Below are experts of layer 2 (counted from 0) of a mixture-of-experts language model. Rows are named router (the router's row for the expert), down (a neuron's output weights, with its number) and show model dimensions 0-127. Each number is 500 + 50 x the weight over its row's rms, rounded and kept within 0 to 999. Numbers have three digits each.
Before each expert's rows: a language model's description of what the expert responds to. This comes from a sample of Wikipedia text that the model never trained on.

# expert 7
Description: Head nouns, unit abbreviations. Nouns or abbreviations completing a noun phrase before of/in/(, such as plant in species descriptions, units ft, km, m, and term, value.
router:526421532525540473452548483541414464432596488572441479514443516532494535451512504498391569517474537441575564451506485486520502523552512439536506465574507530524627421482429455503458487410476490528459489445524467459554516583451501479459462595511518536594523541452470432513538511406593574454476556472469530494370440534461443482518481408524593546447428446515529519467480431511430590444511
down0:377539506523526488492490450552433474443453625541400569500460545562409493510537556579473542597531436507457502448488471517491508401535518501460521551506524484512527636601453450557443458466532452522472606514549495512410534556516533415515535460394472551493538490482481497472508537533496464547512439490448529507546383411552591556504451587541534537498514502491502460519448473554533492564438
down1:495516538526376362423496505488469419509532524507476478512484515475552508519420416424606566525452395511519527475539408440568482567568466488527493575541503465481577454468548466405499502517548476463587540540509514512488477516450457492427540440523459414437430450543529576461559496498435431573428497517524505528497521520454525489480486588541491568434531403498522606410507517471525574548535
down2:611469462560493472502467534522471473624593492429453579447507503530551478536483446443504478494528502529506523559445502496420536557609597456380494524571491527568496544587517479479444503504584465435428379531525481504415417540554529512516508470615592538534460493466436500479474525538523426565520408429464484505525545511506570461491487475473524433415507473520485455617521483529453482462520
down3:498468516462590476476530423481434506424436452478448484578562487463499527575490421520539568487530534569592475489577444474469510430405526624460459512473518446448389537550497572435578505469533498537528524544413491506518563470540475507501565458517499478440553501537484593468626529475373433424491524532545468470516463527518401492547443510469574469439518521574448552538484563507459518479419
down4:472539574527460434448490466466414459480471416378524454588495502529526487569481528495527574421509503559480418444573426488440498424440500573517484380478471446442528468478525430459436444495482536464498487503519511439503521409466527572590532501510509495543470451579503527564482483452429444519535416450448568469503538471478398442531475607499583517510596498497488513463484618405491559534504
down5:499458491523572506505518536573473447475549495490505431529454458531460570469503504486499527455506494494573510544470442545500525432467488439466452526500514576406531519575629469437505387466484525513563456624538569550500575382599513466554526460536523506392529517501539510528520546494473549523560563407445545539488593522492497519502543527506514407527468603498548442597498540498594541577613
down6:464446452572447462477474466524516416500424568548456525545596491485486474466521532421490505571480429511506561539493427520444563432475556504476470531505492454568489518537495490461485495474506543499524476546449536385547410551502529449564554478456579520592585486481485560399552440594422550401561590495510541539527432556525480493613528492467494439484520537569411532505481483384483581586478
down7:420575494513462568614489518505469479505453554431525577549549493471577486434499480522535488512522389515508425598522555480425510445478514448438560542544441498485471568520542560473511475428446492569544546539549476552554508476519478499508485497470448558596637478469465511465486561530506444509596495441582539483486546378613487507512499497469577576509493567500360488503453566468464504503418
down8:604491489516445501367423451588500530493512579554432428509569488512516528461542452441551550476462495573405536531505531468463434518483533505482448488454399529497424475465555417471502463461455476623488478501595517553526420549467544439576503403545452451428574536410452527508448489535426413473569464446470477460483461589490618555481502549475484484453532526469500558483497497490508500447456
down9:485557575521482556456427544477484434567482483499620511485472403547444487455494559475491570564486545553540501393503457494507473481453548451488480578549452603454428498512458553649530474535487432489579519559503506530443567420439465591542601545519416541602522457568421458471527527532576519388511518415538482514491517489448533481528454553519564520493520489486490504501470506535566414537510
down10:534497497524516481564551561518540501478501520542462509468553509503528429465511438594510478627494473405480508511370477516453462568446469489507506549495447495439440604513477570500525498549417532365451487491503465463462551528565524502506417493394536506538563492555546570512499489538399482543512488434381538508540420443499539385545469432437604535565569405495497540529478544495485456540539
down11:541501435541406568484474494450508434459518569497581543431475463528428558590472606516534395487494445656479491535501402596582487478478609552576469537522503501540491469528519537506482444479405477501462460564483527549530482444545551466529568476499559517492604378572523527490506567530473482520504482462494343520532538564494507453479458451543554464523498497447541485529509529487479480427510
down12:533498433553538414514512493511541479522468396509507585464427384518572465507537533516530423452556458481515478548473420544472541541468496446468573530549487436558552496546525449405480599423404562503564575475430494526556517531483510473464449482559516528483489592502508653438462446486471470513442604625420463499490558455455507541543525443413493474469592509458522520499494495523449525559511
down13:519588430513503528571461451499468464498448501504557531523446556488489621486511500466416422450543530577513501444524517564436584475453475510540581539516511566558437579519534544419493496469507500551545477498445571502574399485542493435580504460591506479439471654476646500448509544499460501463569517516433501527461499439536569431528575426492469549588500534440510463525483532514565479516422
down14:435493560524499547445518467517408461563533582467521561483621452541518474533428618483528574520506532421581469448484557521458574501490486571449467516442580546602500524458491441463563498447546590536561471542466494478582394497452597528515559504440483516515430534531549472539436417504438500559530486477463506472559528577461542537597433552469441564546479453563522413535517500425497480523493
down15:466489496400458602500511509451436571490435512489480505461592508442541447471519518574486447495459592668525484470516457519518435469506476545439591549452581519510467575508499584494403486515467517497547553472576574508581596519524470497516460433550498599524549507514613522582516516509522499543494465527595536479431585430465456578543545554521455505461465431549522556514542517492430510564496
down16:560506539459432500558558491540391534562499483453504451464492499598561580529462531529480473441532491509447526461529520473423444449489588472527504581504482400466451567385450460477523493507564541393566453508488545517450436421418503418365586479471522518548510490469535423487563504464563440486499450510479626433479513532575533517561498429516568470582437540585534511508510515548478491462526
down17:528543471436531462480492510486425534586547534493457490524428465505546490467447417540514477556552467535552556530509546450541500484463450586490484412496570556450359553556540463490448473479527561460587495500652529510543504503584547472503567472493501430542450545597397519435442489464462420576497509502491606544483493574529389505575489450447541501439438544528513490479487462422460557539432
down18:491440488398444509520553419492553587520451495513544594525489534384550470517488444571497458493591467492381511501508489511419506605451541528484560530599449427558588484522520444435525546523548564466461496610477433472555492499496425488512572392518514520482472499526477462506573483519576499468532533481483456483558447560508592486534465521474579417461602492529497467469400542448458512427519
down19:523479536583524569487550482408512529457379595583494509495549526449484495537516484554523419440495434449457511535499369457497417559502464563533502518470494483506484511531531576527438446461559437463503443509565552479434549463537504467430488431489399541517623398639484464577475558481483479588546414503548486461521592543548473438513448504458514531415472436524498463476477559470496502471497
down20:506507483535520472460459467484498572389455570404444566549570544483484543514460533487621429441544468490400517515444507561463463525523503561451486430432492496551495533522525546441449504549586491530464532556488481513486448414482458586481548378511493529430529573603535476565475487538427490457451430534635521428493535446450505587489530559511475493541502498517512482455653524564476481511552
down21:497487540497442458450537531530495541516517524449527560460550535573541571505439533473453489546615494549486479452523494463551476599618542521435512482539541556626549526564553480466550366576602442487508524528507491458460471550480528470533508543571529474484483501562517416444491483553525381483551479545458438474604542512554509485493494468511530446562504489377524526584519461548602394482555
down22:525513541494554407459466526482505467537526492428547536529503543478546429482490521441502483483521596515565526568478513474508426502461455481496498661492593535490462424489490434392442492460590590558596393498570470563491533442523410559514417467565441481424529550514480399562485513507427518500521479558527452469528475577475485586530523515491526604498510479451484510525486590570526399472546
down23:457541522433490511415437478525493504549525513465546507508541588603475578547463536570477528507524571516455559548491521554451464391536492474562451573498465465469491536461502546553545495588521569495506423550440553528463500454492460521495544485553554488567606549632550525431503524467524403469443517595520487447585586464534587514518583461588566489566459565531413457531407505508513525449467
down24:485543433518554523555491432523503445399451515490469468464572461473506537502526391527486448557457477592520511522477480538479503494519551587518447518510471419545400585506585492463469486506514580457511460502503515439524451510476486449532613474445524466555489606448553495432503525591406560405541544424444585535457481496505459514675493495454486514553589570543449461463537576470489491564527
down25:472563456466520547524480464470536583509431479625514541552521531515516463558562470565481485488556526441448555540584457582537511445406565673513651526456478484504505536461493533505540515456450527509594535518499603504540452526477542430482546510553506515539443559469592439443580550534500460452483449515378462505530521539436483556486472470537499515560511502515567534507496473464557440391472
down26:515554499586431463447441490549517563520469500446496439395528524484522564474515480558556507582551477535490589463546501510573545458468480530602501510471522548450509467372479551532372363534539530451570449486505527587528526502585513513441497438522508499484438562564564459587473561491415429493488553555490499542531483455440515419535520551591494438588494503493544429518534515515495540465396
down27:516530477469430542508514444487425468493520633454513531465517513563511359474494494593499522493574558556530403467538434467391500519486478431520476528492563492560445459472561485494434430477439504478356428462456499494518469460586545572546515508474450565588476501550547476430398551494554557466450437506404548461528488512498471577523482523544487344448512445453506542512513483475485515506506
down28:575467517561527451469491449547516462490495538456524550422514466509469504480507416562476572565486446500496362552471437523538386502458530567441591460452500513472494608601537561510464425514439486440591475539520419404461534571541489513547473477494478444575551427465484470492510485465452362532531399445492470518567432553480580535513511509464518504501502515466403478550435587503460469526449
down29:518462481544480492532460510563524384464488520514566444538500490487521474529576435502502550518552453430530402434456443528459502504514557563568505473475436480557501602460503525558455453539531443466444537555512558502536496457549441524581432470392513566507498454581512573448453591486433502474532454490518465492530504609550403513559506529372522371457551564416453457451526494463451525606516
down30:531609460464464519469520520441544437520540496491508445520442417457551469482411535476478477555555488420452531457523548535536460527524574554560557588488463549577553453497422525386521519490535496489445461511559529440601485477506484480491570498372499523501406529562445578414541527497432560570554509503508475435516507477577546479430435505429502568456548604552560563569438426444508550499486
down31:568560453610543508492499425494471493506452559478430437554477591534497443551517502564472409553473442511481427490454551562446595469489460590445507441466452522477520555445515480524493458467469571511507544504511563402420559464520514524515490498569435487421538454487553489528495520491347497397466534450499447452501450464442513548499476590501484492534686442463495542437467520451483500540559

# expert 11
Description: Digits and year prefixes. Number pieces in tables, stats and dates: year prefixes 199, 201, 202 and single digits such as 0 in decimals or score cells.
router:502450496464544472475589489524417416452535491491467463540499457569465585452447506473436480409495505519471529441495551449516510584613524391455490570516571521484609416457431494480474541511513520518539492480546416429533535562451507550493456570521499541511576551509548474454487511457603501485475539447480537475439538494534371542418524446543571567535531413503469550475528442543427584404435
down0:511447539513445499456475496482539569524434483514533460448553485573570517407519573528553485545498568487414434563557452494395559439474494522516487488488476517485490589519453442484442443590499500529473453485537524495461417479504478473502531424581500410597549492683559443534500438553513526502604470480428558574528477435490581491405409507562480512520565467530427516417496525499554495533498
down1:487563459466503559535483512519593470457418452517494508577482465551556528500537496458584593573586528536438533473544468511420583421488524531544561575459523420552528511431486538501502515490462509415542515477490506566385530516546432541543524485492515459514422470570448586458508596539472533648479426493523425503523429581543525500435482492540577503510496481473587412564470550461547411486547
down2:473500483598486479546477478475507471518455498520426485491468455482530438427525597461502419479476472507447438621548535497491474513510554469502437511516438505475415414523568523475475473501546491523478489574520576501639409438483443450538576498469494486456468367426521517483409463518449513463505407508562569480491573527501575535570400523537509401475554573452590487599445504501550431546509
down3:496519464509540527551451470451571535485471480506426500493483545485506476487369462536499443456481470522522476444494472518438459462468526586497418551438352461525507568520595515406573485553486431432448518405545507552495535464463515437512490556557533481539524450487485508648533439487498462475438354471479505520474471441527489588444419494571470416482454561419387499500562507473523559511518
down4:545483501382433475514497510531514531494444525536432533508588448503516426538521539451503403533480425506533443464521510478549507528557565419393560448456503511496500561549535557461522546444538561437501394445504484495465594549542487578471475453414499394484529489474446604562532438602483421519439471519482492490551555459503468414557492583538516374517563435508485441443548520458454445464544
down5:466544496579557567478450502519543512537524601522540491475590515487502501601525434450409480512548563621517467553483494514456564497569484484509562469425489547567443531481474495512420454477516546612484497473466549505510480451614532486503513434528526526430500528620498496477515520533502509550554388587420598618629455481462548463419457533473560555489472505491421458537508501560543473511500
down6:450468540497523447481441499508482527376574506523512506495525565552492426515397441564490410516571527612482415507525473465639461438463523608502455423486553548542526581506572523577509526428508412523476517443449483476477506557542591501429488462455424493560501503499546562537428483445486503537508383526445482542461400489522490580542493484597527534491537468453436438499521527495488480545572
down7:461503453556495449515498442496479569536602482469541522431454529580486480570524490478491516568481404460508526496489363527581473471445422498555486511584445544375499519610577487514636456465491541497509442507475483442511571514470523517523509543405405471449530506493383479522463475541552489499479439509437660523519444530482475456517468536499480510484488485479525425591605540532505500445529
down8:462528521593484543567436424494590459514517508605558490492515508613526461575465510539510444486542449478556535471571449463627453539464513551551552534510482452536499481492453534497545453487561529470556453497483512532447552437538539519434513457537336492491500473568557493573521446560497443445526392578488511482444516386433513428473443590499482409412504515576506491454502515430460463484470
down9:531570464527465550511362506495416524413529481398474474514517522432475413545493434538491473535465488500607438570545449503539496566559515517532577511515541440611557571463551509454512509589512561493453490503502540562461617438568485554564530485513542502461488528517541509460409382503556433536515360456523567538484486574470525476583456482536546447487521572529495517456510568500522495429508
down10:494540439437515424648506476484476526566546566471524571431513528447455466498509502567483552529537537458567548460451417614461483528496485636508443514384407509525434500510577465476535552486490466514522467492463469564502486488512603481415516514573461441459466452534551536570518492538507519505567533614548532508504521522502524502445595459479536503520434483443544573522546348508544476520435
down11:438410500472468546592464496516482504428526491461418491503517513483654527515530435479471532549541571487551453556555421458495503417558471469516414431408522512536469520571437493484487527532503456486489535572471510519559404510527567468489481556455452403475461391542638543441545444565483549449476473483463519485575409511586514443435520504475463519470436563545414490503500479400519519517438
down12:417514457381555478451421471447542426405493482627580547537467444513539453565444486585464504524556553427516465608450435502431478542453527465459513508512528541504469495454529532456505502598477526469504403442515481496495514469438434527481466544539551461495559518456478504596561479562516631547442475543608413493564482508522529516451557533470441507494529507480446432407495449438491423492496
down13:468527535480556469498456454510501575450508564571486625459472535453590443384461422444477512560525471485633465489558496492486465487421541459483572481483539422504554433545610505442438472571407459541468460548374601549527505566534402390539519464442505519519461547512559500406534539560485529472509520496478542505515455443568492563484443456507480465535444505496555503580497518480507482497453
down14:495477388636548533554418591493507507547517454503555536470534512490507628474508489426526474466431447456510475476452428509487498495529490446540443550493567581537582450583488508567454540427459531598531419524419459476411512454495508440492608563537441426494519434475545484510435449474513391530539554456576505525545397520447500531476442538561526532500540587522472496476478499452461497555449
down15:427457473481571526545452409515568472516441456423557495531560441449502496632425482558521556486530453485433531498410409538533480492445558541498554595508516580480510488452429499508484488534420520471497444479495559530525464431439519455429483452501513494383509426477539556635542463546510558653463497398514552471525471558522507541521517461512515500489494489440491449507475496433409432539568
down16:489535537437522571564516542525529473466530469583402529406504522475631510479426568582550407544525493483538435494488489527582496457551508550485565563545500481528416475534495487475495489493466479515444482385570545503553510476457468523504589415492587488556518467495434545400513513507481455436497459459548439532485435472475521453558404477423452451530582637517515484563433518448544431586491
down17:456572449537581493525537506444590413449487552527595482516584454562532536526402509478552504457503406468446517556493308531499426556483521491436495558498425504495546489530506514579538435498558567571562464528524489517507506486460518518457525536517459551528494507454611474414541558579578520504497534499483511501475508385499474570469507522491466582514544576453606535572499434481446485530567
down18:498451529421529463463516489505614537540467498560435462439476488429403544477518517519513532480541412509507540527542518502483373526509445480469544444620519408500449494572500456545545486508449491486498579472611533391508447560515489522476551454524534552417467493483453479400528582531556443496599507547357489415504442460592465440466451570554446455516531555507494465530559458540483461491473
down19:372573472447519496539513540460538581614545456571516556457512501524546422504507489469571550518450491647493543527539516577429460463403568485541498560465518449484475516518581517567481440461460543449435474449502477534602525353566544489546629479460540488572580526425468519559491446504435455538493526479529467598461542449525543472464522527465536440479526465465525505508501513451466498452530
down20:504551524601530418533509463489546584424396534502384518391527466593553463448555545550493471486499495540498432476431471523374443393530490624491552565515471451507516561533512504510472523529551543420484515451511453557471491434441546387502479447492500501524506540505540528641512439521529414554485522486494491493541432461484574450437522571497531499611519551497469497547514501495481480577473
down21:557462516493536490547482528467542611591486505575533555537558517561438492429487527427573449550442447489600533456443466455492389608431443498493477417446492570431459498503559518540559498525565506514522516488405559547467517464535507452461536478452468532511477503598540578500537453557482491511515440449588469579484566525494557407550561572501451456477534499591434523470535396552566519466441
down22:422459529472574452549540550564645483497514565561463505494495396520460522588567561474478495464472463482391489550452508415537409540463454500508518534489527478442624489479437511514465564429487519492460500538462527569526490501510562558513587456473544517581427515501521418534492513539426455524378501527438486404526529470513559548565529517490493458482459435431472438577585495579527435573511
down23:419504567532457430460503500477530584412505463537534499412511419560501501475466520438397458503501547532524472621634417494492454499513468547487468398473477485461504562521441485486416510619497499573507499433496494567512493473531499493548546426485580533534515481603495484519596538535491483525589489529446446477523537426407559519462396573564583525494491518558544513526494471517525496628522
down24:463460568576512490496533575546535557419546444473527515542516401419536397501511430520447528500508504458466471492469459623559524593483498471485458471458522445543629541520500481518505409552547456403489452494563407499476555507494474466502489472559520474541559518602407503539474520564454481597423465578544522503539507489542473521408393483511533470504464401419556442511569461482513565520555
down25:438519536475472520477509436458587481440496423444491472453521402554422492519521475578535489521566482464511478521462515609530494458469509588465545568553392451498422491499490529552539499505488613477459460416500535523467553371476505448522570447427581498495493459428454466558503454555466479530544501506566523503520508534521472420488515409400466505416576531550417569566591534566481421488415
down26:510458408531519472512487480629578483492557547491551541452474457499473478559497523455530452602533454584433433537508397597491583445493487494455514497519555517569492513460458405525399486465515507543437483484472486582484508405474549560514567448577469533504478508591507563520480357641479546495440407466450514475515496476469539482395438506509592434475462521486476490454519523481532449479520
down27:498565458454540468487471539512581522481456535480517436500556462531441548483522437518541488534478434531543449548459480537478497521493378544532456537424525473424591571454493551363492459469442548594512517448395548531513512431491549484537490508357501527507540418519575448581466525499437475509485538523572447458535523463595578471516464592488409382477484507514417500488430501477518418568504
down28:468485535518456433558544506480538530474473519506509476456501461582499485532513529501507473568507478467413429611514433584514473559462510521422472540385450421549507500491447527468502485455495499515487486400496405439444609451459463522613539451536432511506553496497541592495538432559396464554556447489483423453454439512500534480448446508414483435467632537494489465538506527528466417505356
down29:542448512564524467509434469505512488478529478454446462449457561518410429574605491509506544499494523491562471562329481565555525558516459554487507478513440483541428541588519487393463509508463506474591558612566441486398615454564538446467547448484554400567511550521509533521610501395498510419498530507508497444556444583472502483536515542479494524508475500512528564575504515557491481532490
down30:604532477481485640523420549501460487502446575545544479449475588458514485523588531470444557564454484517523481477527529490455483511526579533522468566599511501458567535514582542511508488463523503560488393461508593531578449443491464533527509545504570498580563490499483494562574559484515416521440522483567445468486598524483548509500636456427481488450540532525482519469499490561597516551654
down31:513569405498554509440536507479485499557501559493531516396464458466463514539526421462487565537479547578487528493454553486469534547482507581567465495523390565534481516537530511453487494452389439474472501553346592582479481494494508458512449569453519519508521439563596464510459532475582490518483418467452444510472465442548494439595583484589539525540446469427584431550519596509513499601539

# expert 9
Description: Numbers and year prefixes. Number tokens, especially year prefixes like 201, 199, 198 before a final digit, small numbers in tables, and number words like three, eight.
router:470466508478575497428565517543440451494529455506535437538446543534497508438484467461408441449498500539457520388481512455511498551614507373472429528506591521527591414516396467450387511516505542557526535473537437451540582535451540516432413544531501481486563572504508459502442562453569555487505535489461499493471515466464406497422450476575555550486500437552480552461533509532497640449455
down0:444526516454515483531488534485547501495573580519467572505544520430528465495454565551490523486480443392480518522473500543479523467431516593551444451563486578516514612587513513547500512603524466441430495498469539515481443499489503411549479441489503498474552436516538452542503476473511557482480531448436396509448540554496472381411440558559617505412530500552557379524568431360497478456491
down1:531542494526500578472457501565449596526408577529489630459485588475479534425513459526436523556522466565508471504508456367528486461542472542475473551572557572470471442476512468409520448401486510504480464515535470527450454480501557471517568524517495525438486457484565482455497535462545363505412412478453475508456502539551587562485533463539496482427512533446486474464380495549590631496528
down2:543558508475406493510489475508528540468471505522479506424528494541515477521471504490467559549417553479481503523576411558490517447421523526494436581543542554478568486496516547464558477467483532416585449489588517524571504483503618524559621498462489527548411481511455462634510531600502462571529533440408472479486471387464467425479491530566518504508442599614550444526541454576584479497547
down3:573492593428539478482498451547518551591440544515554464432576429540429404473513510539416502463470493470567501482540504559545424543522538553510575575527593420442520478500471440516543537482453499358490454557448449441433517501459447515530457520527446515436503501492521523580539537616527533543406496351474465566559462473502561575488504466415493490514512436425460462526518442519477505475490
down4:497492513545507459604413470603469527613546438507584535510416409536465474542551484465536494531494518421551527567496473548514459483425468515523494434503423542487516540502462539563458510521500508510438525515425495441585457505519421474539545578480500475446513529508491519467496444560429430518542473442446545456523442407448461406563435470444556467402471464533470445588583556581494519366549
down5:500451561517462459538479517560434493464522457468505527508547414472527577498481433549529548472502532528536505528518490549500572490473453512566491510486471443450422606518538529355447439553577482563452517484527447596577427487472477468447622456571492454482546539449501499433495571544388421462572448590477483507481514584482510417558566421525447476471433559436468461539532504560505394468455
down6:468513547683486488502429556538529421486476508483468469546493440506418483549504516478489567512533553515515491515517427460517510384472467536523426478482500518537429630547483498615443531521546530489517481575485450512423427469575443526548503512527440501477525505590514492520541489571441495438572430546574540589482433510395458488472469609461477565435545452528442540459490471432456486510406
down7:502423470558452443529439460452485481456468406492499455523515505468517525540547540474550496369457464578412480505408497576607530522519452528548509485491405527580467484536474362527552519539494536387481459488427470532519539514578512558565622547478551510624519548520514556511528563492515584476523513504457492507483521457363484471519510520457491445508564507483585543476505453488592512527587
down8:548489506557391493421578518503453489562408425508484497456435552504523517521542509509483497449521449502490526483506609514508505435515486465504546530408546512561595544466535478505437587463530498402510513456485583467484524400519538541567546529452442495510472447533483666526513538622462537476551503470525442501600538554488559398502551528445579490599554422526432521489529474520516507572574
down9:484479567556434476503502509507548564517522471473461558538438472526530399440523481501519599507540517494526515460559465665568490475479448539508543467430596457474542574556522530506403449495522527514470588445520553616455599496473510439469522431449497569506604433600512418562531457575497542475474519535509546466514460409515528562533477563523418512431464415554470482473566468493462510563468
down10:429560516515415434489418511471486558506514427516524444448462466580531514552490665571502419453528485488455632516509556560450487522479499493464536581458537475474408627531502570500504508460543524492425502486510510511531556507490513547543512559444451393444511553511507513406529453493472526426608477472508535524544499587499532428488417487464411529450517426430538488413457511531560509540445
down11:444516500465499439549506442461561533432482492396442465504517509474536463434562523429449451475506481547534555462520519548478496443436614552575456547547447504496544610501490510466442386408559401471524592525453539535489516473544498550525594485492557443593503490558549462494531496570480484568440533466467468561503546528562523531445405595529510498456474560474584597507451559562574560510560
down12:454469473495471502579520446472497561576496462561449461512408512421582460458506455527470526429520498461548496524553535550501436495402486558447520424486432487504546468472572421457526467452518545504407489445489445449457427528472467584611497518430568477459531500461527534502506426479549428578506479554550576407471539514518465490479550421424456479398456542417456433437592482486403566554563
down13:454433501561449505510418382485528458518525410579550639550494497497470529477553502497507488457544453427439499482544411564385518591496468487470521473529527522432567447547605444543458554416519480466488378467506515487476470640550526517525493458477509533496479414513506543521500465515523453499483576556456470506491438428515490492502459583590469491425516517415559581432431490483469529533560
down14:501564527397500540528509485541524574448531511570517459519554546413545464492559398401599462524465513542508552549637548483490430477521553459548507532459488463437519561507549513479615500502538531522508561508463471503502546427482549539471546518480581518492502553432527579533560498496541530541505553422531496493382414460523428500587609460544557542594563512586486503529467468526476452389508
down15:477411560517431537553455467520492475529491422573543502529484513509576473502446526459452542449594504523491485510414450488471529543500497510607510434429449535398478503438541394542456415494528493516505432470466441535545504455510439509489546489525532621472478513517523548553493557482510484519451493551471540496561595453511506574496514608473413509390439566532459570553543574482532366494367
down16:555465460561399503527486518480445542514546524563509472518506424452571553402501498439458580518458390433531474489502452515514544432474485469515480514439521510560455470395480444473552423416552484478459564490449561602552472550456525524531572518514513478528486460491411570572541500500518470347542530509544473541575567471527576545556433473581435440591567430570459491510460445450460487516539
down17:474559504523500440500464541537557445478384545585445517407431537513419438442508500503505475541557568508472445509540518590469578555590574502400472555487531474478471525613472500526456470493497541451555451546559474485426494460525474536547523481569407590455525545452501562399608575529454458507568448524463502501531481522509557423480539395497591595541504564543497539493469487452531450496440
down18:463522487499442483493459596523524462487523578504480520482536484477486439498567535461576498551517495579448519563477404574473567433545430493468542432422550475446461510527486465593474429481525421454527579499457559481352406445507440439631498509495520500511553507530452472498597351449413494464524528507466559517594489461418553458475491487483526527548526512495459491495520577469532435580450
down19:516468518455492608480450481409416486427505502556496570479454498557554509472520525453488564457555612489498586417526451572443606469508507530522514450428568468491561490480549505496508481507529406552508499510389571534442492537559541523500556470424572530528477511650433463492524536523387503522489502508464453580478457494515485463566442543514429486408463481460489461512479345499465557539531
down20:445575520507537374537503564434595451519386455630516420445459496452442497507505500480516505529502479561429486503480487549525490459577514498464506504446521431490460504563510428529455516467497517449593534469434524470431480428458508491517504386651432589524532526495509568515556510480383466483510479545402533616520474449486484488438510546550505542484514547589442572463502486486559440501482
down21:515505466637462479563526505490568441520471479437515491401481462532441474453515485521526421555512522544484488479494454569429509475537524550460554525480541488586501555597485368541461554485466540480587529480489550561400430387476427593525519463550512472533515522471446476482521421561442485463533436578480523528585507479520550459452539523499535560471535500563408608509528552513488428538364
down22:506525503528525509551455460437551563522468499453550481431481458461554435536574541480577525471444384480542515552433592516465491448469567527602425461570623464474464530461443570490493416555489536517453624474480534523491408495532512471457597468396474489389502541528530566485541571525432531447394513590489535506589470504496552487568456492465462472468507526498468438442433473452460529523525
down23:548475511494448523494519508447551555396517516522532528509466465561493532413491502450479544570510525515477529476494445476463469416540444476551539528432510552477405562502469517495576535560407469585506547440497478530438387523445481422361560483541465531524526461562491469527528532495536481559644392482420565575466400457524464437475473514624504551427501566492446542497435492485585507477493
down24:525555476510510516423490510494528448603516546516491444479577499554542457597510577525500552479507557514500490544495398421496432512419496554518467568453487488428510595511453441506483449508543463512517497526548493486351489484469474525549494431559500418444576551645550489493556436549560524517559426530458503601482463586451581563492503601516506456516554571510503506448428475466540507449609
down25:466581498525485436492482449542503485481469482476468504413461491503484475542468558499464508552556515550466424535543356528539557468471446467527503504425465510454525542478480379505433409461444563525501415432444444567519456469539530604549530403550498575454495493619523458470496518568491389466516401450520547553590470499421544458488435559560584504411530481537436441542537493523505479474435
down26:463455545599467372574509481592604509463522396532474458511433443429443554464485460577530553491519484548603522456556463548510441474355471482486510467478527454531518514540485413454540470447542543539555543387538525542437425489394499479484567475539571421437468469515446536550589467516455489496528419516439566516437426470533538450449530487527500451510459526510468493505485463564535529461506
down27:469486499581523524423536434512496524518507526535482568441527525511477548508579522460479547543503571544514457576550339485539496467497378522602498457468533391498570534530430458449501464501502510571475588462540481521442481471443569477549542513562546413514515556650418557541473451556489526525538482538411556639550457497438498457472544507502472480547543519547527469522406494533562473496480
down28:510471515493452533528503428550454466472445502544540502489516573492541431427445509481535533581483536444456568438536455636391558475509555473427614552394608573504455513499461508437504444526509485536530402563424511467482457479518519540470562488413500462507486383625547551572537583535502508566439447535486498532503517481536580516495511501520566506524480549546617520528464583501503479481535
down29:402437502609430452544500480546517504499485422505474506473395461479463572529516464465564526477496457489512545484515456543471514463395502511447512475486502453490438574506538448472567457439532441582503555447497489548435416495442396471431541439558464477440505465580438459527599428576440534390444466503478523539419403464499579440451490468519446509459435512603480500551444435528532411501489
down30:577607598680469535584423443531518537491508485462521489467511486490466546521526418573588454491440431436513505478539442431475502457515482524485539449494503454473508503514473502491346532523509526488462536553517431401498438423473469516467475491495507444541512484490545504478401598538517421557571465450501594555487508518551573479497569372521505437472519543537494552454488427529516496470434
down31:471484538502559485420479480480527487446451524545444480549439476523482436511464512568481440436579509536499470386539574488417526530523567475476464398531531502507482539648589553502495481454537591517579464533489489546460485619486477504493524525512392556444497476447526581501516602475457474505619561514501433482437548538515442528415560500497415471528556552456501617521419422500517531527535